Weights of a small mixture-of-experts language model, trained from scratch on English Wikipedia.
Size: 11 layers, 70.9M parameters.
Experts: 64 experts in each of 5 layers, 240 GeGLU neurons an expert, 2 picks a token, a softmax router.
Training: a variant of SOAP for the experts, 273M tokens, 9007 steps.
Below are experts of layer 7 (counted from 0) of a mixture-of-experts language model. Rows are named router (the router's row for the expert), gate (a neuron's input weights, with its number), up (a neuron's input weights, with its number), down (a neuron's output weights, with its number) and show model dimensions 0-255. Each number is 200 + 20 x the weight over its row's rms, rounded and kept within 0 to 999.
After each expert's rows: "comes before" lists some tokens at least twice as common just after its tokens as in all text. This comes from a sample of Wikipedia text that the model never trained on. Tokens count by the router's weight.

# expert 40
router,167,180,216,199,234,184,205,200,207,184,172,179,207,213,184,194,203,198,199,209,158,217,220,211,200,212,188,198,191,167,173,170,198,186,222,248,194,205,232,173,188,203,185,200,191,192,213,194,214,196,219,204,207,187,194,236,187,200,200,221,208,217,200,212,215,180,199,197,186,211,160,214,178,164,198,207,186,182,206,259,219,172,229,190,204,201,157,203,201,192,222,237,192,233,155,213,202,192,194,162,200,204,199,214,199,199,214,186,202,204,200,208,173,226,215,198,200,171,215,227,215,233,201,202,183,181,200,178,179,224,186,172,212,200,192,174,173,161,198,197,178,207,188,221,186,195,213,197,187,171,229,174,194,209,206,201,159,169,223,205,212,181,216,190,231,158,172,230,176,206,205,201,187,222,206,208,198,209,210,231,213,224,210,172,187,185,221,181,234,187,205,219,207,219,201,209,197,197,157,218,205,186,246,196,164,158,203,218,155,177,205,175,221,217,198,177,214,170,214,207,222,208,221,232,201,221,231,153,233,210,229,199,189,176,180,232,190,192,233,172,218,226,192,196,222,227,226,205,189,190,173,199,224,226,218,216
gate9,202,188,180,188,212,205,171,181,172,194,201,201,206,203,192,221,205,224,198,199,200,216,202,172,218,230,148,210,153,181,240,194,207,196,225,181,214,249,257,186,162,202,203,164,170,206,213,203,178,222,206,191,147,178,189,200,219,191,164,192,223,160,193,214,213,203,154,208,201,186,217,177,177,211,186,188,179,197,204,195,213,182,223,196,214,220,220,163,208,192,208,195,213,198,208,185,206,189,205,218,205,221,207,201,197,178,206,212,183,198,159,203,204,217,243,222,199,220,189,196,197,197,211,214,196,207,171,238,240,214,202,176,210,207,222,187,177,206,180,164,176,195,189,202,200,210,186,173,215,200,252,210,245,174,217,213,186,201,180,185,169,191,210,196,216,194,181,186,177,203,189,187,208,204,211,191,211,172,223,198,237,235,217,244,177,193,169,206,192,184,167,208,192,202,191,217,220,190,214,192,214,219,213,207,200,207,164,177,159,176,184,193,154,211,145,196,212,173,226,237,205,197,208,191,203,212,201,155,186,230,195,240,180,196,220,200,217,199,207,180,210,177,201,197,217,203,217,187,197,174,177,225,206,193,194,204
up9,189,182,196,225,195,183,183,224,198,193,169,206,217,206,192,158,209,175,176,195,210,197,201,252,227,192,243,197,230,214,163,205,188,186,170,207,194,175,156,227,212,195,188,238,228,204,212,191,225,183,176,194,264,206,204,180,199,213,228,193,184,222,187,185,177,204,247,187,191,204,172,177,225,202,236,206,235,198,187,199,163,164,196,169,215,173,193,228,193,220,199,199,178,185,195,184,182,215,176,176,213,201,181,209,194,214,194,180,198,201,237,185,212,199,187,189,199,203,206,196,176,196,195,170,214,175,224,171,171,204,184,230,184,187,165,204,190,185,230,237,203,192,204,211,190,218,217,196,182,194,153,187,171,209,193,196,211,212,225,234,214,187,206,218,184,212,206,208,205,176,198,208,187,218,184,188,190,219,174,214,171,164,206,184,214,193,230,192,212,205,241,179,232,193,220,182,166,230,189,203,177,219,167,181,216,212,204,194,232,231,206,208,234,200,252,191,184,220,188,167,191,225,199,219,223,193,178,248,215,199,184,172,212,204,199,190,193,193,181,218,173,188,206,206,189,193,183,194,183,227,189,173,196,216,220,192
down9,204,192,241,168,242,176,203,190,205,226,209,179,226,177,183,227,200,232,181,206,192,215,200,216,239,193,190,220,167,166,228,224,185,219,218,192,205,178,196,202,203,198,213,186,208,191,204,202,196,182,190,176,187,177,207,193,198,173,200,183,212,171,204,214,150,191,209,205,190,211,189,185,174,207,201,220,190,179,207,185,204,190,170,184,219,183,164,192,195,210,180,168,174,198,218,212,203,202,177,219,195,214,197,185,234,231,194,183,182,218,205,203,193,206,181,248,181,187,189,194,178,195,209,195,190,170,218,191,211,168,203,198,190,220,194,214,155,195,209,214,177,191,213,177,218,200,197,164,189,202,185,226,202,181,184,175,201,203,189,197,178,217,227,253,249,211,210,204,221,178,199,209,230,220,206,197,180,189,176,180,200,139,216,214,214,204,209,187,216,192,251,218,186,201,157,176,224,164,195,148,165,241,234,195,207,165,192,176,193,205,219,234,212,218,230,187,204,195,188,221,153,198,203,213,165,201,211,159,227,210,191,235,169,194,195,179,203,173,221,219,207,197,203,198,196,190,214,182,160,206,178,202,205,207,219,200
comes before: ",", " (", " and", "'", " of", "."

# expert 60
router,180,200,194,158,188,197,220,194,195,178,175,215,187,190,256,182,188,206,227,171,170,193,215,206,172,228,219,188,200,194,202,200,190,205,187,203,220,222,216,176,186,187,203,187,216,227,191,204,192,202,239,226,215,232,172,179,211,211,222,198,193,184,203,218,176,190,205,197,235,224,193,190,185,262,188,151,178,184,198,187,213,192,177,213,176,175,222,194,191,176,182,193,207,209,181,213,216,229,180,205,191,178,192,228,189,215,206,180,191,198,176,212,195,217,218,212,192,199,181,211,201,217,220,209,187,244,172,225,221,190,219,213,182,185,197,201,215,195,211,183,208,217,202,200,173,221,215,154,179,222,204,201,181,208,195,209,234,203,207,198,205,188,209,175,213,228,201,167,225,181,193,179,178,216,185,174,202,190,175,215,214,232,209,217,167,261,215,175,208,217,191,168,177,175,186,166,174,197,200,206,220,218,230,217,176,196,216,235,230,198,209,209,192,242,196,218,236,239,199,188,201,222,156,196,154,229,191,181,207,170,227,183,195,220,223,185,202,197,188,200,199,186,224,195,204,169,189,186,226,173,186,253,184,195,229,198
gate3,202,186,210,196,204,208,224,205,218,227,198,190,225,213,182,193,202,161,177,212,197,183,235,183,237,171,218,182,193,206,230,211,208,170,186,186,231,241,182,212,232,243,198,200,175,201,215,175,194,179,200,209,190,200,165,185,219,197,222,193,218,194,218,219,193,207,189,209,260,219,195,189,197,220,215,202,188,222,201,182,162,160,183,216,208,218,193,214,210,214,203,236,217,208,222,191,212,203,184,183,218,150,201,195,216,204,227,231,205,216,192,169,205,173,181,199,190,186,195,251,236,198,176,181,168,209,227,207,184,197,205,217,197,196,173,177,228,209,202,209,186,222,187,220,209,201,218,213,227,202,186,203,176,236,228,200,177,171,207,202,203,206,192,193,183,181,190,246,187,196,193,184,207,198,181,224,220,200,188,187,179,216,208,153,196,189,216,186,208,185,206,213,189,190,164,219,207,264,200,163,225,221,214,222,178,218,185,155,195,236,210,175,194,181,254,178,200,195,189,229,234,196,195,226,208,199,171,217,163,177,192,167,191,193,206,197,221,206,216,205,210,190,200,163,192,217,216,188,220,231,200,185,209,160,192,209
up3,170,181,191,176,217,212,220,230,208,202,205,161,233,201,193,236,204,190,210,188,191,177,218,202,228,185,226,179,192,201,233,202,221,167,203,193,215,229,182,215,211,210,189,205,204,189,202,194,190,168,216,197,185,206,187,184,224,179,223,182,220,178,192,193,194,201,198,218,243,226,178,223,210,215,182,206,171,207,190,177,181,170,163,221,190,233,198,204,187,193,203,213,232,195,202,191,216,178,197,217,192,176,188,207,211,218,185,203,208,218,176,150,210,172,191,200,182,192,207,246,230,191,154,169,184,192,221,188,187,180,209,246,206,230,177,178,232,216,205,215,190,211,197,233,225,254,192,207,213,210,210,213,174,226,211,180,212,201,197,194,207,189,196,207,204,188,176,223,210,211,192,206,229,206,200,217,227,200,173,191,178,226,228,199,164,191,219,182,193,193,198,200,189,217,185,216,225,223,201,146,214,210,219,230,177,222,182,177,225,207,173,157,203,194,226,181,172,195,181,189,244,219,175,214,181,165,193,231,166,165,213,178,200,237,231,173,204,230,207,202,223,185,211,184,169,226,213,211,178,222,169,190,208,181,184,203
down3,211,199,220,205,226,223,211,180,184,187,208,174,174,171,238,185,233,159,206,174,186,195,204,193,228,241,164,224,199,226,193,203,208,198,190,216,223,210,198,175,223,178,179,198,221,217,197,231,209,171,190,218,190,213,221,217,171,223,169,191,200,209,165,200,239,222,213,203,228,235,162,197,201,182,223,200,222,186,172,207,203,196,222,184,212,185,171,188,202,171,189,196,205,174,200,167,165,176,190,202,194,222,237,188,220,213,141,172,223,208,194,210,200,199,233,175,219,190,183,190,187,245,193,188,190,227,213,215,189,182,193,180,195,198,209,186,176,184,213,195,216,186,152,213,183,206,230,192,214,153,232,193,188,208,220,182,183,195,200,206,201,173,178,227,169,210,202,198,198,202,183,189,187,213,199,192,170,208,174,202,193,211,214,165,211,207,206,189,193,190,240,172,176,226,201,194,209,185,164,195,226,224,174,215,196,227,188,202,211,177,185,215,215,191,214,217,174,194,197,231,180,186,188,197,203,199,176,182,186,174,232,222,157,176,206,177,182,214,195,207,205,213,208,220,192,202,224,234,187,204,149,193,204,159,224,238
comes before: " ", " —", " —;", " +", " L", " Green"

# expert 30
router,174,207,202,210,235,188,237,187,175,193,221,224,162,200,205,189,175,183,169,211,205,204,220,240,213,201,172,210,191,202,184,179,202,183,201,229,189,244,179,197,197,178,196,184,205,211,197,200,217,168,196,211,172,178,187,207,194,192,212,222,217,220,203,181,177,208,204,207,210,179,200,173,238,211,237,188,228,201,215,192,209,196,161,176,202,184,201,227,168,177,163,232,187,211,220,201,171,171,173,192,207,180,205,221,217,228,239,209,202,218,184,230,218,206,249,194,182,201,182,218,213,186,173,196,201,222,189,228,199,223,196,199,240,223,218,198,217,217,196,229,194,212,219,210,195,196,210,163,167,185,232,233,158,240,209,196,207,223,226,241,196,198,214,189,185,220,204,201,181,166,207,204,195,178,198,205,179,202,213,206,165,232,173,215,197,189,182,218,199,197,200,207,189,205,204,234,204,185,172,197,202,213,213,169,187,182,201,204,156,165,172,185,223,236,204,213,209,175,168,182,195,213,224,202,207,211,232,147,212,226,168,146,192,188,174,203,182,205,197,179,192,172,188,221,224,199,214,231,197,224,204,211,184,211,199,215
gate0,229,156,168,194,222,220,210,177,215,227,184,197,222,236,199,200,178,206,210,242,218,241,187,208,159,216,200,152,231,228,199,186,231,206,217,186,197,210,187,194,195,205,207,224,194,161,191,162,212,198,136,204,228,168,219,182,201,175,207,205,204,181,172,168,224,237,177,207,186,210,215,189,205,209,194,211,194,200,182,201,230,198,203,186,217,185,162,225,224,182,215,177,225,214,197,218,188,203,208,206,202,224,217,196,204,205,206,205,217,185,187,263,230,189,241,196,204,206,201,168,173,215,224,222,181,242,177,200,207,152,150,188,194,199,202,211,204,197,221,193,213,211,217,190,240,224,213,201,193,215,161,206,185,222,178,206,219,166,199,193,187,176,204,217,189,184,181,211,211,205,190,174,190,231,228,198,157,213,190,220,205,157,189,191,194,220,188,220,185,195,182,181,191,193,183,203,195,213,205,200,213,181,189,225,201,216,188,191,172,210,200,207,199,189,215,196,189,209,164,200,197,132,217,182,218,206,204,187,223,199,192,193,183,203,156,192,189,192,207,246,199,210,193,188,186,224,220,205,202,190,184,189,213,192,181,202
up0,207,153,183,245,251,203,249,215,177,193,162,225,203,208,200,194,199,195,201,184,234,193,237,191,185,210,213,182,199,213,194,177,226,181,192,188,221,221,203,203,166,216,221,165,205,217,225,186,212,233,175,199,221,159,210,196,213,197,204,206,192,201,191,196,161,221,205,186,211,193,230,209,205,197,239,189,187,205,189,185,198,172,191,168,191,199,173,239,206,197,176,207,228,200,181,231,225,180,172,224,169,184,219,182,205,172,188,217,190,201,222,224,209,169,248,202,183,201,216,205,168,193,171,158,197,218,202,180,204,171,213,193,209,201,148,212,209,211,193,219,189,215,211,210,203,199,197,181,188,224,216,178,209,182,216,182,194,233,213,198,161,195,150,170,202,201,219,181,228,201,215,202,184,196,189,204,160,228,204,169,205,221,216,206,165,184,196,204,173,212,230,150,186,185,202,217,220,207,203,227,181,164,186,222,188,182,206,233,196,194,147,224,214,219,196,218,223,207,191,233,214,208,187,187,181,189,216,214,208,194,165,190,206,192,202,207,190,192,194,238,230,186,190,191,207,162,216,200,207,200,193,229,193,201,205,193
down0,189,194,159,212,190,195,176,186,207,195,208,174,201,189,195,177,180,191,200,243,178,227,228,166,214,220,201,178,198,265,190,196,184,204,197,207,171,188,221,187,217,161,209,208,204,180,185,183,206,194,195,216,179,198,180,203,193,220,181,240,224,200,165,200,205,200,193,243,212,204,152,216,201,186,212,191,196,219,197,209,217,179,209,195,176,196,178,197,181,170,219,180,213,182,200,186,187,186,204,207,208,163,215,232,144,169,160,197,204,194,170,191,223,214,190,174,229,222,196,207,170,200,182,184,191,235,182,197,215,180,208,198,239,219,194,232,193,197,227,204,233,203,169,197,224,175,233,201,184,259,178,210,177,199,232,191,199,197,186,200,157,227,229,144,178,194,230,191,209,204,233,186,204,234,218,188,190,184,211,208,188,207,201,220,176,213,170,236,207,202,192,203,167,224,190,191,203,201,192,181,207,248,192,220,215,226,169,154,200,212,196,209,206,180,201,197,206,165,187,220,165,185,202,196,209,183,191,205,241,190,199,220,195,171,183,208,204,217,203,176,206,196,203,207,186,219,194,206,187,198,174,221,216,199,209,178
comes before: "\n", " |\n", "==\n", " |", "==\n\n", ":"

# expert 53
router,251,236,231,201,213,217,188,205,181,210,208,182,187,215,194,216,239,222,199,208,189,193,196,173,228,187,169,211,229,212,187,227,192,202,187,201,229,164,211,217,197,217,214,186,210,186,176,214,203,192,202,184,195,165,205,192,241,199,203,220,196,231,168,205,205,223,217,209,171,194,168,222,208,230,193,214,180,168,232,203,179,233,227,239,182,179,177,197,225,169,211,216,221,186,149,175,198,203,173,199,206,202,199,221,211,198,196,209,223,223,173,203,173,179,209,214,196,217,228,187,232,186,225,184,173,214,177,191,164,208,209,196,244,236,193,192,158,250,212,183,202,221,210,194,162,207,187,159,194,220,194,228,198,204,237,190,180,195,193,217,215,188,212,180,193,204,195,210,205,176,226,170,192,228,190,219,209,168,211,231,201,211,162,180,210,177,176,185,171,222,228,193,181,212,226,206,200,201,172,168,176,214,201,204,183,221,207,189,199,201,199,208,157,200,222,205,195,223,188,167,199,182,235,208,185,205,212,163,212,202,214,191,156,190,202,225,206,158,185,211,173,193,177,196,213,221,204,197,174,217,186,186,176,204,194,196
gate3,162,201,164,200,199,192,164,187,224,169,235,205,183,214,197,200,194,207,178,220,221,186,192,230,225,196,191,154,215,233,193,213,174,193,178,214,233,181,178,175,245,213,193,211,228,167,164,193,188,219,186,190,194,185,207,196,206,205,173,196,224,159,218,204,180,184,208,199,191,197,192,217,197,196,215,228,190,195,231,229,231,194,177,239,203,181,203,199,196,146,174,239,172,186,202,187,200,198,200,225,207,194,188,184,212,193,215,200,205,202,187,188,198,193,186,231,152,209,159,198,216,211,218,221,150,192,200,204,212,221,224,207,182,204,205,207,220,209,173,177,200,196,198,227,227,195,219,222,198,212,191,191,217,212,188,210,186,194,220,191,189,198,212,192,222,219,219,215,238,215,232,219,183,169,200,193,260,233,206,223,202,167,207,203,208,181,159,159,209,175,207,189,223,173,203,213,233,186,183,205,215,188,162,222,184,201,205,179,214,228,186,180,161,220,195,207,188,205,190,182,217,172,212,215,185,187,163,167,187,225,175,197,190,234,182,216,206,213,215,173,219,235,209,171,190,209,164,185,201,179,218,200,212,212,192,178
up3,176,201,192,192,193,177,165,213,188,190,234,217,192,237,198,197,166,205,154,216,232,188,162,222,234,208,188,209,178,258,206,202,176,143,155,210,204,194,204,189,217,218,181,212,209,190,189,175,191,200,205,209,189,171,182,212,200,212,202,191,221,173,180,215,210,188,190,201,210,195,196,208,175,219,200,225,183,194,241,239,195,203,169,200,179,203,209,203,207,150,215,194,191,209,184,210,212,168,184,231,225,216,193,208,224,199,198,206,207,198,175,184,188,211,203,225,176,202,200,180,202,217,206,197,147,210,201,219,199,205,229,180,183,226,195,178,238,253,195,181,186,177,204,215,170,205,199,225,221,197,196,208,224,164,198,249,210,195,238,208,221,206,197,183,224,189,216,197,207,229,212,205,186,213,202,192,237,211,205,198,206,194,205,199,193,166,164,182,204,188,179,184,215,178,217,204,195,216,209,188,225,237,185,187,186,173,219,207,225,203,230,213,157,216,209,207,199,197,175,202,176,157,209,221,172,229,175,194,207,221,194,222,190,205,172,200,230,173,179,159,185,239,175,201,198,215,183,178,219,168,198,207,219,205,223,173
down3,207,193,225,208,193,224,217,194,216,173,184,190,214,204,206,204,204,203,198,195,217,217,187,163,192,183,193,199,142,148,229,211,194,215,187,215,219,196,176,202,181,208,188,188,225,210,188,215,188,225,170,194,207,189,218,189,161,252,194,235,188,244,204,184,214,196,173,168,189,181,204,194,165,176,202,203,207,204,171,225,214,186,173,211,216,223,209,195,209,192,200,212,213,185,202,222,201,183,236,187,176,207,156,175,191,253,207,220,215,201,199,191,190,168,208,176,182,203,194,207,209,209,205,186,198,205,218,215,201,197,143,199,169,172,207,203,168,204,160,178,193,212,200,226,193,205,225,218,207,228,232,181,204,169,182,184,191,162,176,192,197,171,183,212,182,203,235,213,182,195,193,199,165,204,202,207,189,227,216,187,202,215,202,207,210,210,222,205,202,203,180,214,231,222,173,226,221,183,183,195,172,193,215,189,200,178,211,181,205,170,197,210,228,226,201,182,235,197,213,208,227,165,170,232,237,191,213,205,218,215,196,184,201,180,178,188,206,238,157,178,195,203,187,177,199,207,184,183,198,202,197,163,227,135,250,198
comes before: ",", " of", " were", " in", ".", " and"

# expert 36
router,180,193,219,212,210,208,219,199,240,188,221,179,207,202,201,170,217,200,216,205,175,207,209,212,204,211,204,180,207,183,184,195,199,178,227,237,194,210,203,163,194,162,223,166,186,194,210,227,197,186,213,213,218,192,199,231,179,198,186,220,184,189,202,204,213,190,195,233,204,226,156,205,189,184,158,195,196,197,181,217,220,193,202,184,183,212,155,209,182,190,202,203,207,210,196,214,197,202,225,140,180,189,202,218,207,211,225,194,230,189,217,164,196,217,198,190,211,175,221,215,206,233,195,226,219,193,230,173,199,197,193,193,207,217,197,186,201,139,191,212,188,216,214,226,177,178,208,197,167,170,221,180,190,212,202,211,174,188,242,211,195,196,201,196,195,216,217,206,171,202,198,213,214,213,189,195,161,218,206,200,201,233,205,195,191,172,216,218,211,195,224,206,202,231,223,225,197,205,153,202,197,186,231,174,199,164,189,233,179,185,243,162,196,186,165,162,204,165,233,222,237,240,212,214,230,181,218,176,231,232,230,194,211,177,182,260,201,209,235,168,200,224,188,223,201,231,223,204,182,209,192,196,191,210,198,221
gate1,196,201,193,226,180,154,196,256,220,202,215,209,175,215,189,207,244,194,243,206,178,189,195,169,184,182,191,207,192,181,208,242,226,257,204,197,194,201,174,166,217,181,175,220,205,182,195,174,177,190,187,199,217,216,201,205,217,227,207,202,208,218,201,172,219,196,207,193,208,208,202,182,197,201,220,236,158,210,201,222,237,197,183,222,188,242,225,198,197,209,192,159,187,157,197,198,187,170,182,213,229,198,236,179,169,194,188,220,199,183,205,233,182,186,216,206,209,194,208,181,207,211,202,212,200,207,184,200,205,215,237,198,203,191,240,203,194,217,220,184,196,173,181,173,192,187,215,210,190,233,179,237,191,209,216,180,190,198,184,224,198,200,173,208,192,200,198,201,224,210,208,204,202,215,232,165,249,205,170,205,151,203,237,203,214,200,173,183,184,176,175,179,197,238,190,202,180,183,214,207,167,210,184,199,173,205,190,146,233,205,176,228,213,194,232,194,197,233,153,212,204,177,214,215,192,215,178,213,189,195,201,180,213,169,224,192,209,218,185,204,212,180,225,174,208,187,195,200,192,186,182,249,213,204,215,199
up1,183,214,190,203,240,154,180,221,193,204,214,221,169,185,194,232,201,224,192,201,188,209,158,179,215,218,181,249,187,207,216,221,197,227,217,214,181,199,164,162,179,216,206,204,187,191,170,198,207,218,207,192,186,177,193,207,179,202,204,191,184,210,213,208,205,187,192,180,221,207,174,207,193,211,227,218,191,185,208,207,230,187,204,218,157,228,225,192,228,203,247,191,153,186,241,214,180,174,194,187,192,174,219,192,186,216,192,197,194,175,223,207,188,232,173,214,232,220,198,216,203,184,211,211,187,179,182,202,254,233,211,204,205,219,212,199,200,216,216,217,249,214,189,167,203,212,197,206,167,181,208,214,153,211,194,161,187,213,194,224,213,232,190,244,216,180,173,204,234,202,183,187,237,241,208,173,193,198,171,208,157,235,202,223,186,169,203,197,203,203,194,204,223,212,226,195,217,223,215,198,210,172,207,205,189,221,214,177,219,182,198,229,183,199,201,187,184,194,203,176,209,222,199,202,196,188,218,203,178,191,208,150,187,174,196,175,195,171,186,166,210,166,226,209,241,207,218,220,192,217,232,193,194,207,212,204
down1,171,201,164,194,206,177,180,239,215,218,188,159,179,185,214,225,194,189,215,196,187,202,195,186,206,230,194,195,193,198,199,228,194,188,213,194,192,219,191,220,196,175,196,175,204,190,199,217,202,169,185,181,203,211,188,142,214,235,207,208,207,213,174,190,208,234,219,165,182,191,233,179,206,192,207,170,178,196,146,202,205,176,195,188,209,154,206,169,209,209,230,161,165,228,227,199,217,199,233,231,195,184,188,193,181,190,190,176,215,207,197,196,183,212,241,151,189,218,157,156,180,232,206,236,201,187,206,213,179,227,209,191,170,196,185,165,218,222,195,182,214,191,202,193,171,189,206,211,221,221,168,215,214,233,201,226,189,199,192,214,237,165,188,184,193,191,198,206,227,237,201,198,168,157,192,187,161,210,204,181,182,170,211,203,207,189,188,230,201,234,216,224,200,189,188,194,180,182,224,180,204,226,208,207,213,243,190,204,189,206,216,213,198,163,194,166,190,215,209,214,212,196,221,207,193,190,184,206,220,184,191,215,191,190,194,201,200,184,209,190,169,188,171,210,167,186,182,239,212,207,189,222,189,175,172,236
comes before: " ", " —", "0", "1", "15", "10"

# expert 6
router,177,191,212,219,210,201,215,203,233,198,224,177,192,202,194,161,223,186,210,186,172,214,213,206,201,195,201,169,213,174,184,189,189,185,229,232,194,210,200,149,192,159,213,171,187,196,216,221,203,184,213,211,206,195,179,232,180,192,184,226,191,196,208,212,217,190,197,218,207,226,161,198,206,181,158,200,184,192,185,221,216,193,199,182,186,213,160,204,174,180,194,191,199,211,192,219,204,204,214,153,176,175,193,208,204,226,227,183,242,191,212,161,200,217,202,175,207,170,223,219,190,241,191,219,214,198,231,176,195,190,201,196,200,218,195,175,204,152,201,224,182,213,228,223,185,182,216,198,168,175,214,170,191,212,204,215,170,195,243,216,201,173,185,197,197,219,217,203,167,198,203,223,216,215,199,202,150,213,196,194,202,228,203,197,194,164,209,200,208,199,230,196,194,226,227,236,195,195,157,213,204,178,231,181,198,161,192,221,192,188,235,164,203,208,172,162,193,176,233,216,217,237,204,211,227,180,222,175,237,236,215,202,205,179,182,249,206,205,237,172,215,229,181,216,207,220,215,207,176,202,202,187,181,209,204,218
gate2,241,204,211,198,250,186,166,195,157,191,200,178,207,221,170,210,196,184,206,176,209,190,212,220,217,224,205,197,183,205,200,160,211,251,204,218,227,202,219,246,179,191,210,185,219,217,195,200,244,175,187,211,185,236,190,187,239,182,221,190,227,202,206,166,204,179,194,194,213,189,185,184,224,210,168,210,207,202,190,181,185,199,175,174,186,193,205,222,168,217,201,189,251,207,168,192,196,196,208,212,188,225,213,225,179,216,187,181,199,193,211,193,214,171,191,216,218,215,121,217,185,184,197,234,235,230,187,190,208,197,129,200,178,190,179,221,191,183,204,189,213,198,191,189,176,213,191,239,244,196,188,190,209,188,219,165,220,204,217,211,204,191,210,219,196,168,200,170,177,188,220,199,215,196,198,209,199,209,206,205,204,220,224,193,182,212,188,192,175,215,182,212,201,201,224,204,186,187,221,226,190,205,182,204,220,197,195,218,211,197,198,208,185,197,208,224,204,232,253,186,216,208,199,228,220,194,198,180,189,189,204,173,170,226,190,232,193,176,181,200,217,232,221,200,217,188,238,189,184,173,221,201,204,182,195,150
up2,155,198,185,212,152,227,190,189,211,200,198,213,182,211,230,242,172,222,183,219,192,187,195,164,199,189,209,213,236,207,209,231,190,175,193,186,185,196,150,180,208,209,203,207,202,213,225,201,172,214,226,205,224,202,189,222,170,217,197,186,169,220,187,233,219,244,219,183,213,229,208,217,184,210,215,195,219,165,202,203,217,214,216,245,215,229,206,179,255,186,217,214,156,223,219,201,211,201,202,224,207,171,189,194,218,215,196,239,174,203,177,198,168,208,231,208,174,222,274,164,234,187,207,225,195,161,202,240,178,207,238,225,215,204,200,173,213,185,183,198,196,229,207,196,196,195,188,180,147,196,187,224,205,199,190,229,208,191,190,206,203,208,209,177,196,217,180,253,225,211,179,180,181,208,180,180,211,177,196,179,192,164,180,184,212,186,232,179,210,183,201,187,211,194,205,198,203,217,225,191,200,209,192,200,189,202,214,174,210,208,212,174,221,199,186,215,203,207,200,202,181,184,192,185,178,204,193,208,217,198,217,237,201,202,187,179,191,230,191,199,190,188,163,196,208,183,188,201,217,240,181,206,220,199,219,212
down2,199,182,185,186,162,205,239,198,212,153,182,210,191,188,175,172,200,211,218,232,179,171,211,215,226,206,170,231,190,166,203,202,198,198,188,255,214,184,193,187,230,199,195,230,209,160,203,211,172,197,205,184,173,209,187,195,171,171,197,187,209,199,162,167,249,192,179,201,197,175,161,205,218,187,215,188,191,177,215,243,160,199,210,182,200,178,204,240,191,215,204,186,218,179,213,213,189,218,178,218,222,213,215,192,204,156,190,229,189,202,200,201,220,183,205,208,200,241,201,188,195,216,223,178,220,189,190,199,271,240,195,179,209,203,185,161,178,215,217,200,196,234,182,182,195,190,223,174,183,199,197,216,222,199,167,208,186,196,222,196,196,219,198,163,195,218,217,194,208,196,186,225,228,176,170,206,204,171,208,170,223,210,185,186,199,185,193,183,205,187,217,193,184,226,199,227,174,187,198,220,219,228,206,194,212,186,198,221,218,221,191,219,204,185,196,198,194,232,167,203,172,216,221,203,208,204,173,259,210,226,192,196,199,177,153,198,219,191,196,216,191,198,195,199,202,229,191,179,210,203,227,221,175,201,224,165
comes before: " ", "19", "18", "20", "00", "10"